Weights of a small mixture-of-experts language model, trained from scratch on English Wikipedia: 80 experts in each of 16 layers, a variant of Adam for the experts.
Below are experts of layer 2 (counted from 0) of a mixture-of-experts language model. Rows are named router (the router's row for the expert), gate (a neuron's input weights, with its number), up (a neuron's input weights, with its number), down (a neuron's output weights, with its number) and show model dimensions 384-511. Each number is 200 + 20 x the weight over its row's rms, rounded and kept within 0 to 999.
Before each expert's rows: a language model's description of what the expert responds to; "raises" lists some tokens whose logits its average output raises strongly, later layers aside. This comes from a sample of Wikipedia text that the model never trained on.

# expert 29
What it handles: Single capital letters starting names (K, T, C, D), "in", and middle pieces of place and species names like -osta, -asian.
raises: " (", " with", "ens", "-", " |", "–"
router,170,213,183,217,214,192,207,208,199,178,182,240,196,200,171,232,162,204,210,226,240,208,196,183,194,186,187,195,170,213,185,185,233,165,210,202,169,220,231,180,209,231,236,236,189,214,232,214,199,194,144,211,215,203,203,216,195,207,167,183,194,193,194,215,204,189,231,217,211,197,190,202,240,221,230,230,227,188,214,195,223,202,208,199,199,178,224,201,150,214,150,175,194,175,209,217,215,195,219,186,163,215,183,191,182,197,235,203,195,213,198,196,191,199,189,204,199,168,183,198,180,220,184,185,180,192,207,221
gate0,195,215,197,188,215,184,214,217,181,180,202,197,190,203,205,197,211,223,208,201,215,180,196,209,170,213,233,233,174,209,189,181,201,177,240,226,191,200,179,194,176,224,199,228,180,186,195,199,198,217,152,184,200,178,166,225,191,226,187,198,191,216,173,192,185,219,180,259,171,227,170,195,212,210,212,160,207,166,221,214,174,175,185,215,229,189,212,169,233,228,229,193,194,220,219,197,217,242,196,195,192,189,194,183,229,182,207,211,216,201,230,188,215,182,239,232,211,192,203,225,162,210,182,226,221,172,162,184
up0,177,213,188,193,198,189,189,189,185,181,199,186,193,230,208,200,208,227,215,179,208,163,172,204,181,216,235,204,177,231,204,196,200,158,246,212,204,225,188,187,195,215,204,234,202,172,196,207,216,212,154,169,206,193,181,208,183,196,189,202,180,218,168,208,194,187,171,268,165,223,163,185,220,236,229,164,206,185,208,214,187,184,206,224,217,181,213,176,226,254,239,187,189,215,208,210,200,234,185,202,197,192,205,190,221,201,206,200,215,221,212,186,189,210,253,213,183,197,218,212,182,207,189,191,231,197,180,191
down0,207,214,207,190,221,178,225,190,180,208,219,193,178,232,192,178,181,209,208,204,201,223,227,202,186,214,195,212,190,179,159,208,187,191,188,211,205,212,204,218,202,212,214,187,169,199,205,165,203,173,198,195,201,203,156,228,200,182,218,187,194,211,214,181,173,221,209,185,179,203,172,203,184,207,219,206,218,198,219,189,181,187,197,205,248,180,222,208,197,164,196,194,184,187,207,198,212,183,205,206,208,181,207,220,204,139,177,190,190,189,204,216,204,189,201,266,294,200,153,213,183,192,207,248,187,209,186,191
gate1,191,220,219,185,210,227,211,205,212,215,233,192,164,212,197,183,235,210,218,177,203,184,194,194,194,200,224,223,191,224,203,200,211,204,236,235,220,160,196,200,182,227,224,207,185,199,222,166,193,185,173,199,232,179,175,222,194,205,186,207,162,210,189,179,193,205,176,204,179,213,171,223,210,190,206,177,229,186,183,213,177,201,195,195,232,199,200,193,217,169,218,200,219,216,201,156,222,199,171,205,229,192,202,201,231,171,191,188,212,201,195,228,220,188,221,233,216,225,191,226,186,210,215,220,188,170,157,171
up1,227,186,207,201,227,177,209,218,187,168,200,197,211,184,208,213,180,190,182,228,170,223,227,187,193,193,176,204,205,173,211,191,166,191,165,189,186,203,196,202,195,184,187,179,166,210,172,223,197,198,234,232,172,218,217,198,222,218,228,203,230,190,228,202,208,227,218,180,250,186,254,182,180,207,175,237,175,203,216,217,196,199,179,203,198,207,181,188,199,220,185,212,195,168,202,219,208,202,238,197,191,212,176,192,191,210,211,201,185,195,199,178,224,188,161,193,223,163,208,178,188,195,203,214,196,193,217,206
down1,181,195,206,213,184,203,152,215,218,151,189,199,196,188,201,210,205,200,191,181,222,188,186,191,206,175,192,171,193,224,233,202,193,199,204,191,208,200,193,182,194,204,186,218,218,190,207,237,206,209,207,201,199,207,195,192,200,213,163,189,197,201,184,225,217,164,186,210,224,182,231,196,218,201,204,192,199,213,171,216,207,209,201,195,173,209,163,199,204,246,207,200,198,217,199,203,198,201,188,175,216,231,187,194,211,248,209,198,238,220,194,198,227,189,202,123,146,210,230,193,220,169,210,171,221,190,206,205
gate2,182,197,226,207,219,215,202,224,201,177,215,205,198,184,200,210,195,229,188,223,214,188,194,193,166,196,226,204,180,226,193,204,189,197,258,207,181,182,173,208,189,226,206,225,156,214,219,185,194,194,156,206,196,200,170,212,149,206,190,226,191,197,170,182,191,215,202,188,156,190,188,210,214,222,211,138,207,191,197,188,179,166,188,219,204,166,229,181,231,204,228,196,172,222,240,199,224,217,184,175,193,210,179,207,204,179,165,195,229,180,215,221,212,192,250,229,207,235,180,224,178,202,152,209,188,183,171,200
up2,171,188,210,195,192,218,177,181,202,174,206,213,219,211,195,204,191,229,190,201,219,169,178,184,184,191,222,180,186,235,210,224,191,185,257,182,188,207,182,200,212,220,201,231,176,197,215,203,204,191,162,200,194,206,179,192,132,174,180,214,184,200,183,198,199,174,209,206,163,195,192,187,206,228,226,135,201,198,190,185,201,185,209,220,193,178,224,203,218,220,234,182,172,226,238,221,209,215,180,181,190,214,203,228,216,201,169,204,227,202,207,209,175,232,250,202,174,236,207,211,201,196,172,177,188,213,193,205
down2,210,198,198,196,215,197,240,209,199,212,201,218,187,225,180,185,205,195,199,223,190,218,212,204,183,211,202,199,183,168,152,202,198,206,210,196,200,207,200,225,199,197,211,180,176,211,198,162,199,178,215,215,191,197,166,231,205,186,218,215,218,202,227,191,195,209,214,194,182,213,178,194,183,220,199,216,208,188,224,200,202,218,175,199,245,190,215,199,196,173,175,188,190,178,199,180,195,204,211,208,190,176,208,215,195,145,163,194,196,186,205,235,185,209,192,260,278,186,168,219,199,222,185,230,190,214,183,189
gate3,177,210,211,182,217,194,221,227,229,214,199,197,175,189,169,198,187,213,183,195,228,206,213,223,172,217,239,235,219,200,199,178,215,185,202,208,198,182,198,217,195,185,190,227,188,189,185,180,222,216,188,213,190,184,184,242,180,234,185,186,207,205,160,197,187,240,177,224,214,224,164,210,219,155,241,214,203,184,201,199,192,189,173,204,224,163,209,218,222,199,192,178,190,204,186,201,213,186,206,227,201,190,233,179,209,194,195,205,182,195,189,183,215,179,221,231,228,202,185,206,141,193,194,230,229,168,158,218
up3,151,219,225,165,198,182,190,202,229,189,224,180,182,198,179,197,162,202,205,178,217,199,204,228,172,214,224,221,223,199,201,179,224,166,207,194,194,203,208,215,219,179,181,212,191,200,188,198,208,227,182,203,180,187,178,218,188,212,182,219,195,213,171,213,154,218,137,250,209,252,151,209,231,178,247,223,203,179,234,194,180,192,188,178,216,167,210,212,234,221,201,189,206,192,197,211,194,198,190,214,180,180,231,190,193,206,198,196,192,181,210,197,200,204,231,216,210,197,211,217,157,198,194,189,224,198,199,224
down3,241,219,211,179,209,165,249,170,199,190,217,224,171,196,196,183,194,205,198,202,222,206,194,201,233,204,207,199,190,181,186,235,215,205,192,195,219,198,213,231,177,213,181,229,181,214,239,164,209,185,214,207,202,220,177,215,191,189,204,173,193,199,228,189,199,220,188,199,179,178,188,208,175,201,197,203,205,210,207,172,206,207,192,197,209,175,211,217,205,174,174,205,189,208,174,162,205,194,205,199,222,201,186,182,187,170,205,193,207,194,192,221,211,230,191,230,263,231,171,215,194,217,209,262,183,207,194,189
gate4,166,212,215,187,218,199,225,219,216,204,219,170,195,206,221,188,199,228,183,210,207,173,208,206,182,208,213,228,219,213,171,179,221,181,184,202,183,166,185,215,201,199,246,189,167,224,172,186,235,165,194,187,199,198,183,204,176,228,195,174,201,202,201,166,242,224,181,186,189,221,196,217,233,172,187,191,193,170,215,211,187,176,146,195,201,176,178,205,199,180,199,196,178,202,202,188,206,213,197,202,204,173,197,207,206,165,186,202,219,185,252,200,195,180,187,231,224,214,179,177,169,186,180,233,220,165,162,208
up4,169,185,185,175,192,186,184,210,225,203,231,188,181,206,211,203,188,221,188,208,193,161,202,191,184,185,223,208,228,213,169,197,221,194,203,200,177,175,198,219,218,206,258,194,175,230,171,219,229,177,198,179,204,218,199,191,170,209,193,192,194,216,206,181,243,206,167,177,215,233,200,179,221,178,210,223,155,170,204,201,205,169,168,209,190,183,161,207,210,190,193,202,169,218,211,224,202,189,208,212,211,152,206,202,202,187,192,207,217,188,222,213,169,209,217,215,200,210,200,196,177,173,156,196,214,193,187,208
down4,246,209,208,183,213,191,248,237,200,200,222,177,200,236,199,193,213,191,225,204,227,189,217,199,218,192,183,236,186,175,198,217,241,212,211,202,231,204,215,192,201,198,201,204,179,211,226,183,180,197,221,171,187,218,153,204,194,178,205,175,201,213,229,189,191,192,184,205,201,205,191,212,202,214,214,215,213,205,188,205,216,220,211,210,245,170,193,217,229,175,197,198,196,178,196,186,199,222,227,213,203,186,210,202,188,170,187,204,214,187,190,215,199,161,189,268,246,202,170,190,207,204,206,222,186,198,174,182
gate5,189,183,203,216,208,220,217,225,182,205,213,220,190,203,169,197,173,211,206,193,237,199,219,200,192,194,256,226,198,192,168,213,204,193,235,212,178,173,209,216,199,205,213,217,171,210,204,200,193,184,186,232,185,183,197,211,151,221,205,190,194,179,180,201,193,226,199,224,208,204,170,217,211,173,259,170,211,202,201,216,192,216,176,201,221,175,221,176,224,227,239,199,197,214,228,208,218,192,201,217,182,186,219,182,231,177,198,208,198,198,198,171,223,182,225,242,222,205,192,214,192,203,189,226,227,159,183,197
up5,186,177,178,211,201,201,175,198,191,205,202,230,181,197,195,254,177,205,220,180,242,157,202,215,189,174,247,202,195,200,195,222,226,211,254,189,191,194,227,205,228,193,200,211,165,197,217,212,222,172,183,220,192,204,204,182,147,193,218,189,192,222,181,208,207,177,192,231,210,216,181,209,209,193,248,195,206,207,209,194,216,222,197,218,208,191,242,186,221,244,222,217,168,215,257,239,203,199,194,228,179,192,219,196,242,204,181,214,197,226,196,158,198,214,249,212,189,210,183,204,228,209,183,176,226,204,191,210
down5,205,183,192,204,218,203,229,222,188,218,218,213,196,213,169,186,203,199,204,224,175,222,203,175,183,223,204,216,205,197,156,200,210,218,184,191,195,205,237,226,210,196,213,195,183,207,209,182,205,185,200,207,198,213,205,222,190,164,230,202,191,225,226,189,172,244,212,196,199,172,179,173,183,192,193,221,219,203,209,183,175,209,162,215,226,197,249,188,203,163,182,199,183,177,205,179,205,198,205,187,204,197,176,229,185,162,167,182,196,183,209,229,205,192,202,242,254,193,171,211,187,220,207,235,174,218,181,181
gate6,196,192,183,226,200,213,240,229,196,243,223,199,188,197,184,195,198,210,174,201,192,209,201,216,152,232,200,225,194,200,201,192,185,211,196,233,196,191,197,221,173,214,199,195,164,212,213,200,190,196,196,202,216,179,192,239,189,235,221,204,221,202,191,196,199,235,206,187,208,223,173,211,180,168,207,197,207,196,201,209,188,170,179,176,206,168,208,207,203,183,211,193,178,187,196,179,231,198,192,198,229,185,206,189,208,183,197,219,192,201,207,179,240,158,230,215,219,181,162,202,194,219,203,230,193,173,165,200
up6,189,169,215,175,224,244,196,194,197,176,140,170,176,199,208,220,168,223,185,190,144,161,223,208,227,189,243,197,171,177,231,219,185,216,242,199,179,211,202,205,224,203,188,199,186,201,181,219,198,210,201,246,220,230,205,210,182,222,232,190,237,203,207,180,207,196,207,208,190,225,217,173,207,228,209,195,211,244,177,200,211,211,206,206,160,220,200,228,178,166,201,165,213,217,245,208,193,216,220,222,183,197,229,172,191,189,202,167,187,227,202,224,173,209,199,175,181,195,208,221,215,229,192,202,229,210,195,164
down6,177,187,171,201,199,177,235,232,199,203,190,173,182,219,174,182,192,198,186,220,233,176,206,199,219,211,185,215,230,178,151,221,201,189,173,181,211,164,191,180,183,211,193,175,224,196,214,179,198,197,195,190,196,220,172,220,200,161,195,233,205,183,208,191,231,200,182,211,204,201,246,203,188,199,209,208,195,180,228,212,207,224,203,191,230,207,257,189,206,215,205,183,222,199,196,218,182,186,186,179,161,220,185,188,186,219,195,219,206,187,214,209,195,172,183,218,209,206,200,206,215,188,212,167,211,163,203,163
gate7,177,192,201,195,200,207,213,225,227,212,206,250,174,190,156,219,192,199,189,205,219,181,214,220,181,188,223,221,216,217,181,207,217,216,231,209,192,161,183,222,189,188,216,213,184,188,199,178,215,214,179,195,228,186,159,200,164,216,170,197,207,228,180,184,192,216,195,196,200,195,164,210,219,170,239,184,212,145,188,183,176,177,161,148,224,189,211,211,203,175,179,194,178,219,191,198,184,201,171,189,214,215,231,209,196,183,217,198,186,194,205,200,237,183,224,237,215,188,192,178,155,205,198,223,213,171,166,218
up7,237,214,188,185,192,200,236,210,205,204,198,196,221,196,226,205,220,184,197,213,165,241,210,169,197,215,189,204,197,198,227,205,167,191,173,229,215,193,193,204,203,209,222,194,186,209,205,236,178,204,211,206,175,226,231,216,231,215,228,189,190,183,219,203,190,192,202,164,181,199,206,211,172,251,128,204,177,202,188,213,200,219,202,222,186,213,157,170,195,174,197,202,220,185,214,183,221,212,225,211,224,201,163,193,207,184,196,202,213,204,231,229,195,176,190,183,235,187,186,219,210,209,222,229,186,185,221,190
down7,177,188,199,206,172,221,150,219,192,195,202,194,221,199,206,208,191,198,191,185,196,182,191,199,177,207,211,188,206,206,201,176,189,213,200,219,182,206,190,183,226,178,219,206,221,188,185,241,189,241,193,176,182,199,233,168,211,207,188,220,199,186,173,211,226,181,204,215,210,201,224,192,199,179,203,204,199,202,193,201,234,209,227,180,193,213,185,206,180,223,195,203,207,201,199,238,181,211,209,197,196,200,198,204,202,257,202,219,196,215,198,164,191,177,200,149,96,185,242,197,213,179,197,139,212,204,231,211
gate8,184,223,187,201,216,186,225,235,193,202,230,197,172,175,199,192,188,229,200,206,212,175,210,231,180,199,214,230,218,243,159,177,197,202,217,188,188,223,187,236,212,199,215,206,180,205,185,189,202,180,188,206,205,195,190,222,181,226,211,220,189,167,184,175,228,234,174,188,192,196,211,234,185,188,215,176,177,195,220,204,180,199,186,199,195,149,211,233,223,222,177,227,193,192,224,190,211,218,187,192,218,208,207,208,219,177,222,211,206,223,193,218,214,171,205,229,229,225,180,203,168,218,205,253,203,164,156,168
up8,171,214,222,177,207,184,185,203,206,184,200,222,226,181,189,199,191,226,181,222,200,192,200,210,148,207,211,206,204,243,215,213,199,162,223,172,174,198,194,213,208,212,205,180,153,218,194,183,211,171,193,197,201,214,190,180,154,206,189,223,160,179,177,154,226,192,170,176,176,181,215,209,204,205,235,183,182,216,220,208,170,211,212,206,180,168,200,223,226,220,189,225,167,183,224,222,219,231,192,223,191,233,210,202,209,182,207,212,200,212,196,199,186,203,206,211,190,225,200,191,205,209,218,206,199,202,204,212
down8,226,210,216,202,198,190,243,205,215,181,198,239,187,189,201,192,202,207,192,214,221,210,210,219,194,207,199,197,179,183,186,192,191,198,198,219,218,201,202,199,186,203,189,195,154,209,200,178,227,201,215,204,213,197,158,213,214,173,218,182,214,215,188,187,206,188,213,198,180,208,166,190,198,220,212,197,224,201,190,189,192,205,168,196,255,183,168,196,183,173,180,190,208,173,208,165,192,218,209,196,214,185,206,244,207,170,188,184,226,198,201,253,203,182,210,241,309,211,169,209,170,199,213,207,201,228,189,216
gate9,205,196,186,178,198,187,232,223,195,183,204,189,162,180,191,206,158,194,189,190,217,185,224,217,176,214,223,227,202,209,181,164,219,189,213,199,200,170,184,216,173,228,201,214,183,179,199,203,189,216,221,219,223,188,168,236,225,245,215,223,174,222,192,189,182,221,194,201,246,200,173,205,196,184,220,211,195,193,221,186,189,202,181,165,210,207,169,192,201,194,215,210,193,202,181,192,224,202,181,198,189,198,185,207,210,173,195,199,209,191,227,188,222,157,208,223,233,203,182,229,191,186,184,240,199,156,170,194
up9,208,194,196,186,183,195,220,168,190,200,179,214,170,219,187,210,176,170,188,184,208,186,201,223,214,212,230,196,174,229,185,170,257,203,210,220,210,201,208,201,212,194,220,224,198,184,196,204,170,222,211,185,203,195,166,224,212,200,189,198,183,250,194,215,198,191,200,210,230,190,176,194,209,222,225,231,191,221,205,230,177,202,202,187,203,224,196,210,179,235,209,195,247,199,160,181,205,196,176,183,164,176,163,207,231,207,194,176,213,215,203,223,189,210,203,197,208,232,200,211,209,187,150,183,157,189,168,206
down9,209,187,227,189,218,194,238,204,207,202,199,211,190,210,179,181,204,183,219,217,176,195,190,157,197,231,234,207,210,199,175,168,214,209,197,196,174,196,203,197,227,197,218,188,170,217,189,198,200,210,153,218,187,206,203,176,162,183,212,217,179,204,228,206,177,161,175,194,198,187,201,212,200,187,201,200,210,214,221,150,179,201,199,220,184,197,224,208,220,221,196,219,178,165,194,192,207,163,206,187,188,231,195,199,185,149,216,207,218,216,207,248,209,210,180,213,195,193,146,180,189,192,197,248,184,207,201,194
gate10,189,177,203,176,217,190,233,223,238,234,209,181,181,170,187,208,198,216,211,233,183,183,193,226,204,191,235,221,185,213,183,198,222,232,200,198,208,195,212,186,203,181,208,198,194,189,195,202,215,221,212,196,204,191,198,227,216,219,213,202,167,224,139,187,176,225,246,183,197,177,170,187,196,190,214,149,191,172,198,226,205,203,177,224,223,185,186,214,182,193,181,220,190,226,222,198,234,205,188,217,210,222,194,225,187,183,195,214,206,214,182,197,220,164,233,218,209,217,167,234,167,184,228,222,225,169,164,202
up10,237,204,180,183,206,155,214,204,152,205,178,190,201,206,204,192,213,186,212,185,212,232,224,186,213,199,193,188,215,176,178,207,200,181,201,215,188,193,192,266,177,180,199,202,222,222,205,198,184,232,206,232,184,213,215,208,187,203,186,178,210,187,230,207,211,203,178,188,230,213,221,190,216,207,182,243,147,217,213,206,183,207,195,179,191,223,210,179,215,213,188,187,213,189,205,183,172,192,196,199,214,171,193,188,177,212,238,225,167,185,224,216,203,191,181,188,204,216,195,201,226,174,163,192,189,210,197,198
down10,187,200,215,214,173,203,165,200,228,193,197,168,198,171,198,209,193,182,227,192,213,208,212,192,196,169,182,199,222,224,219,213,203,197,206,223,186,187,167,190,214,198,192,220,210,181,220,228,240,207,177,191,182,203,207,201,195,186,152,185,201,194,201,214,203,208,194,196,209,170,234,197,170,204,223,163,205,224,172,218,215,193,216,203,159,212,184,201,209,213,192,198,183,198,210,199,190,172,208,175,220,214,215,179,210,214,187,196,218,209,191,184,215,168,196,177,131,194,191,214,210,198,231,154,232,156,197,197
gate11,188,213,220,219,235,194,222,227,192,199,191,220,208,182,204,198,209,192,169,190,180,180,213,213,166,179,221,227,203,178,203,207,197,221,194,190,209,171,240,229,196,208,208,163,187,197,161,187,207,156,234,223,222,173,188,224,185,227,179,193,190,192,182,171,217,235,177,205,217,221,217,180,177,166,228,179,230,208,177,201,187,209,188,223,226,164,210,232,212,191,164,186,211,178,201,205,214,248,184,195,198,219,207,198,209,175,180,231,201,192,201,189,246,183,191,233,223,244,188,231,198,198,208,224,211,179,190,176
up11,158,194,189,206,215,210,183,200,200,229,178,225,209,208,206,212,206,173,168,180,223,159,198,189,194,158,222,209,196,194,216,213,210,228,231,188,227,180,244,224,225,207,215,156,209,167,197,204,209,186,223,212,236,173,211,205,188,188,191,167,179,199,191,203,220,214,174,231,200,244,207,184,217,160,227,198,213,192,211,210,202,240,202,189,207,176,242,207,207,198,163,187,192,187,192,213,188,258,162,169,212,210,188,195,180,184,176,205,188,219,189,186,224,215,209,196,202,210,218,225,212,203,205,202,201,202,199,184
down11,213,201,175,187,230,198,273,184,166,201,176,244,209,204,181,203,186,209,202,183,188,250,219,159,169,214,208,253,179,188,163,176,198,221,204,219,206,244,221,187,205,187,221,211,199,188,186,188,178,178,171,193,197,218,205,207,188,193,240,209,196,207,207,176,173,227,210,218,201,221,168,200,205,203,182,211,211,203,200,160,178,233,196,223,203,179,214,223,214,182,157,217,214,183,206,171,201,221,241,213,195,204,205,217,148,164,185,201,207,181,192,235,212,208,189,218,241,194,177,182,185,215,175,208,186,194,217,209
gate12,170,188,195,179,231,187,227,230,200,184,202,233,197,193,161,228,198,175,167,219,203,182,230,201,174,191,219,222,187,188,159,198,222,201,233,208,216,169,208,217,203,192,216,186,196,235,201,200,209,188,200,221,218,174,151,227,167,222,182,207,212,199,152,181,172,239,178,205,209,210,188,173,195,181,231,207,233,185,194,222,159,194,165,188,224,197,194,198,212,201,183,210,186,202,235,190,218,254,201,208,180,220,214,205,219,180,178,195,202,182,236,205,204,174,223,236,217,219,183,208,190,189,162,220,229,180,164,229
up12,169,189,208,177,216,204,198,197,186,175,202,243,179,208,180,219,203,190,191,228,211,166,201,215,162,189,262,198,194,234,186,204,235,207,213,162,215,176,215,207,218,220,192,195,203,203,191,202,224,225,217,241,226,184,175,201,186,183,183,206,177,177,140,187,194,200,186,198,192,232,217,188,204,189,225,197,227,202,177,209,188,200,179,201,198,198,183,170,188,203,187,208,173,183,221,210,215,245,212,192,190,221,196,217,226,182,189,175,181,203,221,204,169,222,226,205,179,194,227,209,232,232,170,205,232,202,196,242
down12,205,181,178,200,240,219,253,212,187,205,212,233,199,186,159,191,195,185,233,247,204,215,206,180,224,229,183,219,187,185,165,236,204,202,212,192,192,228,207,202,185,200,191,198,175,211,191,169,166,201,199,212,196,219,179,188,202,181,197,209,187,208,223,170,181,214,207,204,204,182,199,199,181,212,222,184,233,194,188,194,180,195,201,198,224,220,214,196,227,203,209,212,202,164,173,182,201,203,221,159,187,204,210,199,202,133,189,206,217,201,207,259,195,193,177,225,267,194,184,198,185,197,179,251,175,192,186,192
gate13,217,182,207,170,215,208,220,234,219,223,196,165,185,164,219,190,203,231,206,196,204,208,206,223,177,191,172,236,201,170,190,193,218,209,201,228,150,177,209,218,190,179,216,186,185,213,184,187,213,202,214,181,193,200,187,230,183,225,223,180,189,223,188,193,199,248,184,196,202,198,162,189,207,160,195,174,199,200,204,198,215,177,192,191,253,193,182,194,213,183,202,185,201,233,198,198,228,195,211,182,196,192,205,212,224,182,203,200,202,179,206,197,199,168,234,233,214,191,165,234,174,183,187,230,193,162,190,183
up13,187,223,177,202,218,210,200,186,179,196,200,203,176,212,172,213,218,171,191,181,182,216,220,198,192,253,220,200,185,205,198,184,207,205,200,220,247,182,190,186,178,154,168,234,205,185,209,199,180,172,211,192,198,180,187,251,242,212,198,254,199,212,190,216,185,212,234,202,188,173,220,230,182,210,210,229,182,186,198,223,195,240,207,208,173,207,207,200,173,223,210,223,243,170,182,211,189,229,157,194,231,192,208,200,196,212,181,185,183,204,188,203,198,200,168,196,216,198,217,169,218,186,221,193,217,195,212,213
down13,207,203,211,204,191,189,165,177,234,191,180,223,200,178,194,214,191,198,196,178,211,239,197,167,197,218,210,187,212,243,191,186,174,180,170,200,179,184,176,199,183,204,202,207,174,209,220,208,224,219,155,238,214,179,250,192,165,193,204,199,199,183,154,206,212,162,211,201,194,199,232,186,216,179,191,184,203,219,197,189,195,206,243,187,159,225,174,221,203,240,199,208,205,216,197,217,190,195,189,182,192,210,198,189,222,225,212,197,205,200,193,200,217,218,202,135,169,189,217,204,197,205,230,206,215,186,209,195
gate14,218,232,225,204,190,190,225,220,226,223,171,199,173,190,198,200,212,206,201,201,175,195,201,206,190,188,234,210,190,201,174,218,216,197,217,201,205,202,177,239,217,204,231,244,210,184,175,162,203,207,171,212,194,199,199,211,188,221,192,214,197,214,206,190,166,214,190,190,187,205,180,214,214,176,179,188,217,189,185,227,180,158,196,186,238,193,190,211,241,192,190,211,175,217,218,172,215,205,185,177,218,172,212,191,213,191,193,192,200,205,253,203,224,177,227,224,215,186,178,239,188,252,242,238,176,184,174,187
up14,179,244,223,204,189,193,203,202,217,218,148,233,205,206,185,176,201,192,217,176,214,138,180,206,199,186,201,187,187,198,208,202,234,205,180,170,210,218,213,187,223,215,216,203,226,174,193,177,220,227,171,207,201,193,209,194,193,186,196,213,210,213,221,193,174,199,194,220,207,210,194,235,233,188,184,165,231,228,185,222,184,155,208,168,223,225,202,225,223,199,206,218,157,220,225,209,208,188,205,173,202,208,208,217,211,205,154,188,178,201,215,194,195,218,213,204,174,198,204,237,217,239,228,185,151,215,180,185
down14,216,223,187,162,222,207,226,206,180,205,202,207,190,200,218,196,218,214,178,223,223,181,223,206,214,190,188,209,203,173,200,213,205,197,207,170,220,233,206,221,177,220,196,191,215,182,219,170,195,188,217,191,218,209,157,171,204,196,213,190,233,209,208,177,189,232,197,184,187,198,174,183,207,210,187,198,194,182,210,201,184,202,210,184,192,151,198,187,208,164,178,186,197,189,202,205,212,208,198,214,195,195,176,186,181,161,198,202,199,210,187,193,204,227,206,249,304,204,185,185,201,202,196,220,190,228,182,219
gate15,199,193,196,180,226,209,237,225,167,215,215,224,160,211,196,191,210,230,193,212,198,188,237,178,188,191,202,234,184,196,197,169,235,198,214,197,215,180,198,201,210,191,202,177,188,199,224,171,192,244,167,179,225,187,185,220,190,225,203,228,188,197,185,182,206,245,223,216,208,190,184,170,219,170,181,187,213,180,202,215,205,180,205,201,202,159,176,177,187,183,195,208,181,225,218,194,227,204,174,198,190,231,191,214,196,184,192,226,194,206,207,205,201,171,201,242,208,175,171,204,186,193,184,239,195,160,171,209
up15,190,190,222,224,192,146,211,203,202,199,200,188,234,190,233,243,180,181,206,209,212,225,174,250,199,208,194,174,201,186,171,192,172,169,175,190,178,185,197,199,193,198,210,201,185,198,178,252,220,191,205,223,205,192,219,211,218,201,211,188,192,191,220,198,167,192,219,164,198,200,207,220,192,250,221,187,198,208,222,183,172,194,182,166,211,242,202,200,207,179,175,186,207,164,215,191,201,221,204,197,230,217,163,212,202,214,198,162,186,197,202,154,212,179,195,197,205,204,195,178,189,219,204,195,172,216,195,176
down15,184,187,209,236,168,215,176,199,194,190,206,191,215,190,202,196,185,204,180,192,181,164,190,192,178,194,171,147,211,200,217,187,215,181,209,210,168,184,182,178,232,195,194,205,227,231,173,209,195,214,200,188,188,229,217,221,172,228,156,197,193,217,192,216,213,188,197,228,234,221,236,246,197,199,177,204,178,201,194,188,216,216,200,211,178,197,177,220,198,237,200,224,183,239,198,218,195,187,217,196,187,191,202,202,205,238,223,198,196,217,199,174,211,188,205,179,178,220,218,194,190,198,215,194,202,163,192,188
gate16,221,188,197,224,201,173,220,217,187,201,220,218,166,175,193,215,219,265,199,212,190,193,197,200,208,204,178,216,187,202,206,189,224,229,219,195,216,198,169,216,162,198,196,208,216,201,198,203,196,226,180,226,185,188,203,223,185,223,239,203,206,181,202,185,228,230,195,188,209,177,168,214,212,172,200,203,217,187,187,193,202,218,212,198,248,168,228,195,197,205,187,211,203,205,191,204,210,189,214,186,244,184,172,214,195,216,203,228,185,190,184,180,218,184,172,216,199,197,208,196,153,225,199,220,224,165,191,199
up16,204,195,227,189,206,199,205,204,229,193,165,179,237,195,227,188,162,162,154,216,204,187,211,198,190,204,219,204,218,190,200,215,204,195,190,210,184,183,207,200,234,197,219,173,193,202,207,214,203,179,193,233,227,219,203,202,203,201,151,191,195,167,190,200,191,201,201,187,209,228,208,223,211,198,138,231,186,211,205,205,188,194,176,195,171,197,148,217,219,189,203,210,207,220,211,184,194,220,164,207,178,186,222,164,180,166,194,166,203,200,245,252,201,193,215,206,216,202,167,212,189,169,208,195,168,209,215,178
down16,190,167,208,237,179,224,171,208,208,200,188,155,195,193,186,205,188,168,205,207,209,164,224,196,187,202,181,200,211,166,192,174,225,214,192,182,211,170,184,179,165,200,202,229,214,162,206,242,185,202,194,179,189,201,200,189,203,234,177,204,227,178,189,194,215,186,154,194,197,195,209,210,211,180,233,208,178,180,173,230,216,216,211,197,194,181,192,184,173,219,193,194,189,179,206,184,192,206,173,199,175,228,200,170,178,230,224,224,187,219,196,159,175,174,206,222,124,196,260,229,225,191,196,208,204,166,238,196
gate17,166,189,202,187,212,207,220,221,176,197,214,172,199,189,200,211,195,246,195,205,217,228,207,210,173,189,221,224,188,222,163,163,191,191,217,190,173,181,170,206,197,219,211,227,175,210,191,198,192,203,178,169,204,191,158,209,172,211,204,197,187,200,165,179,185,217,190,214,176,188,165,218,184,194,217,165,211,176,221,221,172,195,195,193,225,172,237,207,234,220,234,196,185,218,216,197,204,224,199,193,192,193,187,211,198,186,193,188,224,206,208,205,212,182,236,232,213,207,195,222,187,195,169,223,206,173,171,221
up17,154,183,195,195,180,197,178,190,190,187,194,181,201,228,196,218,197,245,199,188,226,201,175,205,184,189,218,187,191,213,184,181,191,169,215,169,186,200,184,204,209,229,218,220,184,198,190,204,203,209,191,160,201,199,172,189,157,184,201,209,181,198,172,195,200,182,187,220,160,214,169,196,180,210,229,149,215,191,216,201,196,199,209,193,216,180,234,204,225,233,244,195,179,222,218,212,199,222,188,201,195,193,208,214,204,199,197,214,203,221,193,187,177,220,251,197,170,222,225,208,210,189,169,189,219,210,194,233
down17,213,215,195,177,216,189,229,209,204,202,209,211,172,230,186,174,210,210,200,225,193,234,208,217,194,201,191,188,200,182,173,213,202,208,211,198,199,202,212,229,213,204,201,193,162,222,191,161,202,173,218,209,201,204,176,208,199,206,195,198,198,215,237,189,187,218,220,193,187,212,171,199,195,221,190,199,210,199,226,195,192,202,175,210,244,174,207,192,217,195,211,193,193,183,196,190,212,205,205,215,211,171,213,221,195,144,171,186,197,187,216,241,205,209,196,254,293,206,152,206,178,204,209,251,180,218,177,194